{"d_model": 384, "head_dim": 128, "norm_eps": 1e-05, "init_std_qkv": 0.0255, "lr_head": 0.00792, "decay_shape": "linear", "seq_len": 1024, "doc_mask": false, "train_tokens": 389400000}
Below are experts of layer 5 (counted from 0) of a mixture-of-experts language model. Rows are named gate (a neuron's input weights, with its number), up (a neuron's input weights, with its number) and show model dimensions 0-95. Each number is 50 + 15 x the weight over its row's rms, rounded and kept within 0 to 99.
Before each expert's rows: "mostly gets" lists some tokens that are sent to it at least half of the time. This comes from a sample of Wikipedia text that the model never trained on.

# expert 4
mostly gets: "8", "9", "7", "5", "6", "105"
gate0:52 57 45 31 40 65 45 57 40 55 46 29 45 77 81 65 78 48 42 39 43 64 34 73 51 72 39 41 78 50 59 46 40 56 38 34 71 47 60 42 55 69 33 45 26 46 65 55 72 43 59 61 51 74 51 56 43 49 55 63 63 76 46 43 58 46 31 43 46 28 59 57 34 67 54 44 62 53 55 94 49 57 25 57 38 75 57 23 67 81 00 25 37 42 52 56
up0:30 46 54 37 44 52 49 21 62 49 30 25 50 60 91 39 61 28 36 36 65 42 53 30 47 28 79 43 65 46 83 38 46 37 60 30 49 30 65 42 24 38 24 55 28 53 39 61 53 68 39 47 62 42 45 28 50 29 73 47 63 55 53 78 52 42 33 47 72 52 32 62 34 55 56 54 56 64 22 49 34 32 67 42 45 53 66 17 32 54 64 91 28 56 36 60

# expert 54
mostly gets: " Cup", " Championships", " Award", " Championship", " Festival", " zone"
gate0:53 73 34 58 79 34 32 23 51 59 59 79 64 85 33 33 35 61 40 61 36 80 47 35 32 78 68 52 42 41 73 41 44 69 38 41 36 32 50 42 71 61 73 54 50 60 78 53 67 76 70 67 52 27 78 36 61 48 59 34 55 71 51 28 31 76 85 41 64 72 36 57 70 72 52 51 25 51 67 51 29 36 83 53 29 76 44 45 59 66 57 70 46 63 52 59
up0:52 45 43 55 36 61 56 62 17 44 68 56 55 74 37 73 49 15 57 41 64 14 70 63 55 55 52 61 49 61 86 45 61 37 20 35 51 72 41 47 59 40 45 46 67 58 53 29 57 47 35 55 36 61 39 41 52 32 56 51 37 69 41 63 60 09 43 53 80 42 57 64 48 74 40 67 43 58 54 36 53 40 58 27 71 45 62 33 80 46 54 37 35 64 46 55

# expert 8
mostly gets: " is", "History", " Location", " Animalia", " was", " may"
gate0:52 46 56 65 44 63 38 69 73 31 72 66 55 27 40 63 59 17 45 35 79 61 62 37 38 66 45 74 57 67 62 37 31 42 70 50 47 67 62 49 38 25 53 31 53 21 64 28 48 40 49 49 72 39 46 52 58 12 37 53 61 45 21 51 54 32 48 57 41 51 42 75 77 49 40 52 45 43 59 20 41 52 55 51 33 64 72 67 22 61 56 41 29 58 57 70
up0:44 76 58 57 24 68 53 52 62 82 54 37 27 53 55 53 60 46 62 65 52 59 47 40 48 59 48 52 63 66 21 52 70 54 61 15 62 36 54 65 73 58 58 32 60 55 33 79 55 51 46 54 59 31 32 68 54 49 50 36 56 54 31 73 42 70 18 47 83 25 70 55 68 23 31 73 49 57 76 30 52 55 16 29 28 55 35 66 37 56 50 75 79 61 50 53

# expert 30
mostly gets: " MPC", " Gar", " Ad", " Kat", " Š", " Kur"
gate0:53 28 79 42 65 49 27 37 53 64 42 59 60 29 52 59 41 55 51 72 50 42 46 67 40 78 37 54 40 40 46 29 35 76 45 56 46 68 55 34 44 46 43 43 61 75 49 61 43 60 19 58 23 53 39 46 46 65 68 51 37 50 56 66 35 50 39 64 36 43 67 40 53 45 60 33 57 52 59 36 42 50 55 49 18 72 54 46 27 70 53 37 39 60 47 65
up0:60 31 62 72 62 60 65 47 45 40 52 62 53 63 57 63 61 39 37 41 36 62 64 51 42 59 85 68 77 55 24 58 75 53 42 38 52 54 65 73 40 66 27 54 58 40 78 61 54 20 45 64 46 40 49 50 38 37 64 39 78 72 27 30 53 41 65 56 42 39 51 58 51 66 48 44 74 55 61 51 61 34 61 40 57 47 66 51 40 19 78 54 30 43 68 82

# expert 27
mostly gets: " including", " include", " includes", "including", " featuring", " alongside"
gate0:62 63 57 66 29 47 61 67 49 35 49 54 41 50 63 61 16 32 56 54 45 70 51 46 62 39 76 28 33 46 39 54 42 40 49 47 44 56 62 58 20 47 53 53 66 73 51 26 70 61 43 67 47 38 45 59 51 45 45 54 40 55 52 74 43 46 38 46 56 31 41 51 46 46 67 20 20 57 55 51 52 43 62 33 37 15 68 34 43 52 69 67 47 58 66 77
up0:49 40 56 26 59 35 40 48 43 12 48 48 26 65 55 65 77 34 41 40 61 69 62 22 64 49 55 35 40 20 65 50 48 57 29 55 38 36 39 48 37 43 50 57 46 50 42 55 40 67 61 41 65 29 41 67 62 43 42 84 74 67 56 58 20 48 70 58 41 56 39 32 51 43 31 46 88 30 38 98 64 78 54 71 58 49 41 73 55 54 69 42 36 26 53 40

# expert 21
mostly gets: " Hapoel", " Oxford", " Philadelphia", " Toronto", " Seattle", " Brooklyn"
gate0:31 23 43 22 59 41 25 32 52 65 57 62 38 67 57 22 59 45 65 41 60 54 54 16 59 60 49 30 48 31 49 30 41 76 52 45 43 66 58 09 42 41 51 48 46 87 27 62 55 54 58 61 71 63 41 77 33 10 75 47 22 44 30 64 48 45 59 48 65 13 57 46 43 33 40 48 45 37 55 59 41 41 34 52 56 48 56 21 53 42 55 75 46 41 46 45
up0:33 61 18 58 52 58 49 47 65 15 60 51 56 56 48 47 67 41 57 66 61 63 41 64 57 83 51 61 68 34 73 41 46 45 47 21 59 44 32 54 63 48 52 68 81 45 68 49 38 54 46 84 62 75 45 26 43 60 58 36 65 13 53 42 57 67 56 37 66 70 63 92 47 58 77 59 45 56 38 65 35 53 54 33 55 03 74 51 27 61 61 60 66 46 53 63

# expert 63
mostly gets: "ection", "atory", "ible", "fall", "ification", "inary"
gate0:68 31 55 48 72 48 38 52 47 75 56 49 41 58 51 81 42 42 51 80 65 49 47 46 49 60 44 50 56 37 62 47 50 30 33 60 55 38 32 72 30 49 46 45 43 51 79 46 28 70 50 32 47 24 59 49 71 19 59 44 42 60 66 63 53 44 47 73 49 62 35 49 50 70 41 66 42 48 63 62 70 41 71 58 79 19 54 59 70 52 76 47 60 57 46 78
up0:60 52 50 58 88 43 34 54 62 26 72 55 37 53 17 69 60 51 50 25 48 72 49 65 66 68 51 51 46 55 44 57 64 67 25 32 59 35 32 39 76 30 37 14 76 36 39 48 57 64 52 64 58 46 18 29 61 72 56 66 40 78 46 31 44 55 48 48 31 46 43 46 46 82 25 68 34 78 61 29 62 30 21 13 50 50 70 37 29 28 55 38 61 50 78 70

# expert 18
mostly gets: "°N", "°W", "°E", "})\n", "°S", "aceae"
gate0:54 54 68 64 32 54 39 57 47 36 54 25 64 65 46 50 54 39 55 49 48 27 46 55 50 53 09 60 14 49 54 45 61 51 46 26 53 28 35 18 50 52 55 78 54 51 51 37 48 68 61 40 53 43 12 68 53 40 48 35 68 52 39 79 45 77 56 71 54 35 73 64 38 49 54 55 40 52 44 51 75 52 56 43 42 58 57 81 25 48 79 63 55 54 10 41
up0:61 25 63 71 32 39 60 78 41 82 31 41 44 44 40 67 55 58 46 87 55 48 38 46 63 61 70 48 37 76 14 38 35 43 69 67 41 44 46 74 23 41 25 56 43 53 61 75 48 76 38 33 60 41 51 46 67 48 65 67 36 38 56 55 44 56 40 43 36 44 27 57 52 59 44 55 40 34 37 46 57 60 57 47 55 51 77 26 65 43 62 52 30 63 42 66

# expert 1
mostly gets: " him", " them", " under", " out", " job", "um"
gate0:18 66 45 23 37 52 36 46 57 55 63 56 38 41 58 22 68 69 46 62 57 56 38 39 61 49 32 25 65 62 47 40 68 60 58 44 63 61 58 36 69 67 75 35 47 44 74 28 67 37 48 67 82 53 70 72 44 50 50 36 34 59 58 42 32 60 08 57 84 43 34 37 68 63 37 28 45 40 23 57 54 54 37 48 59 46 57 57 41 53 45 64 35 46 63 39
up0:38 34 48 39 73 82 46 56 47 53 30 47 25 56 67 60 40 64 54 49 86 27 67 60 45 47 63 16 43 63 73 53 52 57 42 20 50 60 61 40 80 25 96 56 56 64 36 56 49 59 41 38 59 46 53 17 62 24 35 44 32 57 53 36 61 45 40 68 63 45 45 28 38 43 41 55 28 44 27 31 56 43 72 53 49 34 55 48 21 67 56 63 44 45 55 64

# expert 35
mostly gets: " L", " De", " de", " W", " T", " Opponent"
gate0:26 89 37 60 57 57 40 45 52 76 46 71 42 49 46 52 64 46 38 81 35 51 12 62 34 74 19 51 37 45 59 65 60 24 33 60 57 46 60 39 04 37 47 70 40 29 49 59 44 56 59 69 59 75 18 60 41 49 47 50 52 49 64 67 63 68 66 43 71 28 73 59 58 74 68 41 39 45 44 27 31 56 69 56 65 37 40 74 31 54 59 67 28 59 57 66
up0:85 71 40 73 62 66 42 55 53 64 60 29 68 30 44 57 64 58 61 52 37 63 57 62 39 51 57 61 51 56 39 77 34 43 32 66 70 46 57 70 39 25 66 90 57 44 32 56 71 55 41 54 36 59 52 44 49 70 66 67 48 62 46 61 37 51 90 69 60 48 87 62 35 76 34 57 84 61 66 41 67 23 42 55 54 64 49 33 53 44 67 35 69 43 68 42

# expert 56
mostly gets: "=", " •", "-", "See", "|", " Died"
gate0:42 39 66 66 43 42 48 38 63 34 41 60 70 46 18 41 35 60 65 53 42 33 31 58 42 61 48 38 35 43 73 44 52 62 54 79 73 53 35 45 47 48 50 47 32 55 73 60 46 46 60 63 42 62 29 64 68 62 49 17 83 29 42 59 57 49 29 47 52 39 51 34 44 50 58 54 14 31 46 45 20 54 29 58 52 52 37 46 92 56 31 71 42 49 53 76
up0:45 46 44 72 61 71 56 43 38 52 18 64 53 46 56 55 43 54 73 42 48 33 49 33 68 56 42 53 69 37 47 76 75 78 43 85 41 63 38 55 46 26 17 18 44 50 60 41 20 35 59 63 50 53 52 08 31 70 40 52 44 49 59 34 48 67 53 72 71 86 65 52 26 28 65 51 51 23 37 38 51 50 47 27 16 63 37 78 26 65 34 40 67 52 57 47

# expert 31
mostly gets: " taken", " published", " increased", " closed", "ted", " reported"
gate0:70 50 47 41 43 48 44 54 43 48 66 47 66 57 50 61 54 48 74 57 15 36 31 63 61 38 52 54 47 60 48 74 37 19 43 46 57 61 50 56 48 18 69 56 26 73 60 19 84 41 51 15 36 29 52 42 45 46 56 66 61 90 40 59 29 28 42 78 58 36 50 50 78 63 64 36 39 58 36 60 25 52 15 46 51 51 59 61 50 66 55 33 44 41 38 55
up0:46 64 62 27 71 56 61 41 63 54 50 56 29 61 55 57 33 54 56 80 48 55 38 54 62 24 62 75 44 78 36 44 57 38 41 45 15 44 37 57 38 38 62 16 70 57 58 58 27 54 54 47 68 67 35 41 36 34 43 47 77 62 42 45 62 52 67 71 43 54 28 65 53 33 44 56 33 52 54 67 51 69 30 45 35 67 50 50 33 70 51 50 45 56 60 54

# expert 44
mostly gets: " Swing", " Votes", "-yard", "FL", " consecutive", "rd"
gate0:44 60 36 66 15 50 52 59 36 41 80 29 59 34 34 71 66 48 45 45 64 43 28 72 41 51 18 39 55 42 62 28 55 58 61 47 27 56 36 41 53 45 63 41 54 54 91 36 66 71 37 32 25 85 45 49 37 52 42 47 47 68 58 39 56 69 41 61 42 51 34 52 65 66 58 60 61 48 63 46 51 54 50 53 51 40 58 39 49 74 65 74 34 49 66 28
up0:65 50 45 49 39 63 34 34 38 51 74 47 39 27 49 64 68 51 48 55 05 55 42 46 38 65 60 39 57 46 15 61 58 36 28 48 39 36 13 33 59 56 47 27 62 47 56 70 56 58 89 44 33 66 44 14 41 30 53 35 47 80 55 40 72 40 64 27 30 64 44 58 54 66 65 40 54 34 64 51 57 35 40 70 48 48 48 59 83 73 67 14 55 34 56 40

# expert 22
mostly gets: " DF", " FW", "itt", " Jr", "ru", " Lemmon"
gate0:45 48 33 44 53 22 51 50 42 49 51 62 50 31 50 46 79 25 52 41 61 46 13 55 65 65 55 37 39 20 42 24 39 58 56 47 15 36 26 28 38 61 70 60 65 46 90 36 22 41 81 36 45 39 24 67 51 53 61 55 47 64 53 30 69 51 42 65 70 34 58 48 37 72 53 62 54 79 22 58 44 52 81 54 44 49 58 55 71 67 79 64 69 47 49 62
up0:50 42 41 38 41 33 76 70 35 75 51 29 29 49 59 26 33 29 38 83 64 35 45 19 58 52 50 37 14 74 40 56 29 28 75 82 62 60 20 32 43 29 33 39 38 22 61 37 32 37 49 68 76 31 63 34 25 52 37 56 22 53 80 54 50 19 60 62 56 75 49 31 26 54 62 38 46 65 49 34 53 70 53 55 40 28 34 34 38 46 44 62 31 65 61 28

# expert 25
mostly gets: "av", " was", "Tube", "ović", " should", " were"
gate0:44 38 43 49 57 47 48 33 43 67 25 48 48 52 45 42 81 37 34 30 36 40 68 68 72 39 41 34 67 59 29 51 64 46 45 56 77 44 42 61 49 65 40 62 61 64 39 26 54 44 41 39 39 56 43 49 72 70 68 60 68 46 32 36 73 31 51 18 54 67 27 59 75 46 67 32 57 50 64 37 41 42 46 52 53 65 63 54 61 48 38 70 65 25 95 66
up0:63 29 68 75 39 61 50 28 74 82 48 67 86 25 42 55 65 61 57 57 56 60 42 60 39 65 34 38 45 33 63 59 58 29 60 47 42 47 53 44 40 30 59 52 66 48 21 00 39 47 52 91 43 31 45 57 68 29 62 48 35 67 57 46 40 71 38 66 45 21 49 44 55 43 52 89 46 55 61 43 51 38 56 40 59 42 38 61 47 67 45 30 73 82 43 24

# expert 57
mostly gets: "The", " The", "the", " Role", " the"
gate0:32 47 40 71 53 49 61 58 57 50 47 36 72 51 42 49 78 66 62 55 52 51 58 69 63 41 41 49 51 56 17 63 18 43 44 50 35 49 41 66 20 32 20 64 53 38 41 15 75 40 45 45 60 74 47 26 57 56 47 30 61 61 64 22 87 50 46 32 79 15 36 38 22 81 61 51 28 69 62 39 64 48 32 76 63 60 57 42 72 75 44 51 52 36 79 52
up0:33 79 43 45 62 56 57 69 69 30 29 39 38 72 75 93 49 30 48 49 49 58 57 24 43 67 59 66 45 48 48 31 29 28 46 51 52 38 54 64 48 56 57 33 46 30 32 37 60 51 65 20 78 27 32 29 55 33 66 59 39 66 35 49 67 45 46 58 33 21 45 74 34 35 46 65 53 39 51 33 58 54 56 62 35 56 69 76 32 55 34 41 54 42 32 62

# expert 6
mostly gets: "^{", "_{", "}{", "×", " IV"
gate0:73 52 69 60 21 53 27 61 74 53 51 30 27 62 37 54 39 49 24 44 61 44 53 85 76 60 52 44 52 40 43 62 48 42 50 33 39 74 16 30 33 55 38 30 05 22 51 72 76 49 82 49 46 42 50 34 87 42 38 76 43 63 52 47 59 45 42 59 59 48 43 72 40 47 49 52 39 43 38 18 75 72 61 24 45 37 37 42 32 55 44 52 49 39 37 72
up0:45 25 79 41 38 56 48 63 41 67 58 53 71 33 70 48 48 47 68 40 34 28 25 55 51 24 41 55 61 55 48 51 76 63 70 30 62 22 45 47 48 49 57 41 34 60 52 45 59 53 27 46 44 20 40 92 77 67 53 73 55 44 51 42 52 41 02 62 47 48 63 45 85 45 46 35 43 50 53 59 49 79 34 39 70 85 63 71 37 75 46 87 34 48 44 56

# expert 32
mostly gets: "°", "′", " lb", " kg", " elements", " conditions"
gate0:43 66 48 55 57 59 39 42 53 57 38 73 38 39 84 54 51 52 25 44 42 45 53 53 35 33 46 44 40 48 52 64 51 64 40 30 40 40 54 51 68 36 37 40 12 33 40 58 52 49 69 56 69 69 41 52 62 33 70 54 68 50 56 52 27 32 74 50 56 28 62 66 35 65 65 61 19 51 68 56 47 71 41 53 55 49 45 68 69 58 51 57 51 77 68 41
up0:43 76 51 32 37 34 45 51 36 68 30 43 27 82 52 57 45 59 35 56 51 47 47 69 66 77 45 49 72 42 77 47 41 60 54 58 73 50 45 59 10 52 48 62 68 56 57 54 59 53 59 41 41 40 58 59 58 74 34 54 42 73 71 45 55 24 36 42 45 57 56 14 18 38 51 15 69 18 51 45 25 37 68 77 68 60 38 60 41 53 50 56 46 31 53 34

# expert 14
mostly gets: " first", " second", " last", " third", " fifth", "first"
gate0:54 68 55 02 67 40 53 08 14 31 40 44 53 53 24 31 49 31 53 36 94 41 50 53 41 42 46 60 57 60 51 39 79 38 52 43 49 35 28 38 90 79 39 61 29 66 62 52 39 57 49 24 37 54 59 67 40 58 24 42 57 55 44 43 38 26 00 58 59 39 47 51 89 52 59 52 53 73 26 54 34 66 63 54 30 53 65 72 41 49 47 16 40 59 52 57
up0:69 67 51 40 53 34 61 48 68 74 52 45 60 63 19 41 34 60 57 48 45 71 49 38 57 40 47 53 41 79 70 75 39 55 56 43 81 53 44 62 68 32 44 63 44 52 59 44 59 37 44 48 23 33 45 53 65 56 21 57 60 74 48 77 52 59 24 62 58 42 45 71 19 59 33 63 41 38 76 43 37 54 47 36 64 55 50 56 52 67 53 60 55 49 32 29

# expert 59
mostly gets: "An", "St", " An", " A", "Th", "We"
gate0:63 26 45 24 49 27 28 57 65 46 54 50 38 44 59 19 49 42 50 69 61 79 22 75 68 38 29 29 53 34 50 73 37 55 65 20 63 74 53 53 66 40 49 40 47 36 42 56 36 39 57 48 63 50 47 55 45 37 50 40 08 49 71 51 14 72 45 57 44 83 61 44 54 71 33 53 44 45 25 57 62 35 42 58 53 46 74 72 24 57 72 60 22 57 64 67
up0:73 42 67 36 32 57 57 25 56 28 38 67 34 58 74 63 61 55 57 34 44 55 65 51 47 29 52 69 50 36 41 42 48 56 46 33 50 55 18 44 47 25 56 31 60 58 41 31 53 44 55 51 77 51 56 31 30 39 33 71 33 51 46 62 49 30 40 54 63 53 49 38 78 52 38 74 37 42 10 44 63 40 65 41 24 66 39 61 81 52 67 66 62 97 21 46

# expert 46
mostly gets: " become", " be", " make", " using", " take", " have"
gate0:66 35 56 26 62 39 48 53 49 59 30 60 52 30 37 68 79 41 63 63 50 53 44 50 68 67 66 24 57 76 51 52 36 31 48 64 48 64 46 49 25 27 47 41 46 61 50 22 49 64 32 49 72 51 65 34 46 41 38 41 44 42 29 37 67 57 49 37 55 42 38 60 64 72 55 72 65 69 24 47 42 25 66 54 41 49 33 58 62 60 81 23 78 61 62 52
up0:76 47 61 29 63 32 30 44 56 42 35 41 80 49 48 53 28 49 34 42 36 59 25 48 47 62 46 50 38 60 69 44 62 38 52 61 63 55 70 20 32 27 52 72 44 42 54 56 48 51 59 15 31 43 39 46 65 48 46 28 35 56 41 46 69 14 40 54 34 11 45 35 63 52 50 36 34 63 60 57 35 66 51 57 20 31 52 44 49 35 46 37 68 65 28 48

# expert 61
mostly gets: " %", " Votes", " Pts"
gate0:16 59 64 24 65 44 45 42 81 42 58 36 51 35 50 45 58 51 58 54 68 49 36 65 53 66 47 80 60 32 48 56 44 75 61 63 78 58 40 27 31 58 27 36 27 40 13 49 68 56 66 42 57 62 66 31 55 62 55 57 43 61 44 49 38 69 30 52 53 49 55 63 58 35 32 56 49 27 66 27 49 54 56 86 30 56 40 76 23 66 58 59 33 55 62 47
up0:47 52 62 71 57 63 33 29 54 52 33 48 40 21 57 69 51 51 28 38 31 65 58 11 75 65 45 64 37 52 30 70 58 18 37 57 30 81 32 40 37 52 62 49 83 51 65 56 77 36 55 43 50 31 63 33 46 59 87 57 09 40 43 48 67 63 58 35 31 52 64 28 54 27 44 66 48 46 27 50 55 34 66 43 59 38 75 43 31 55 30 50 38 64 51 47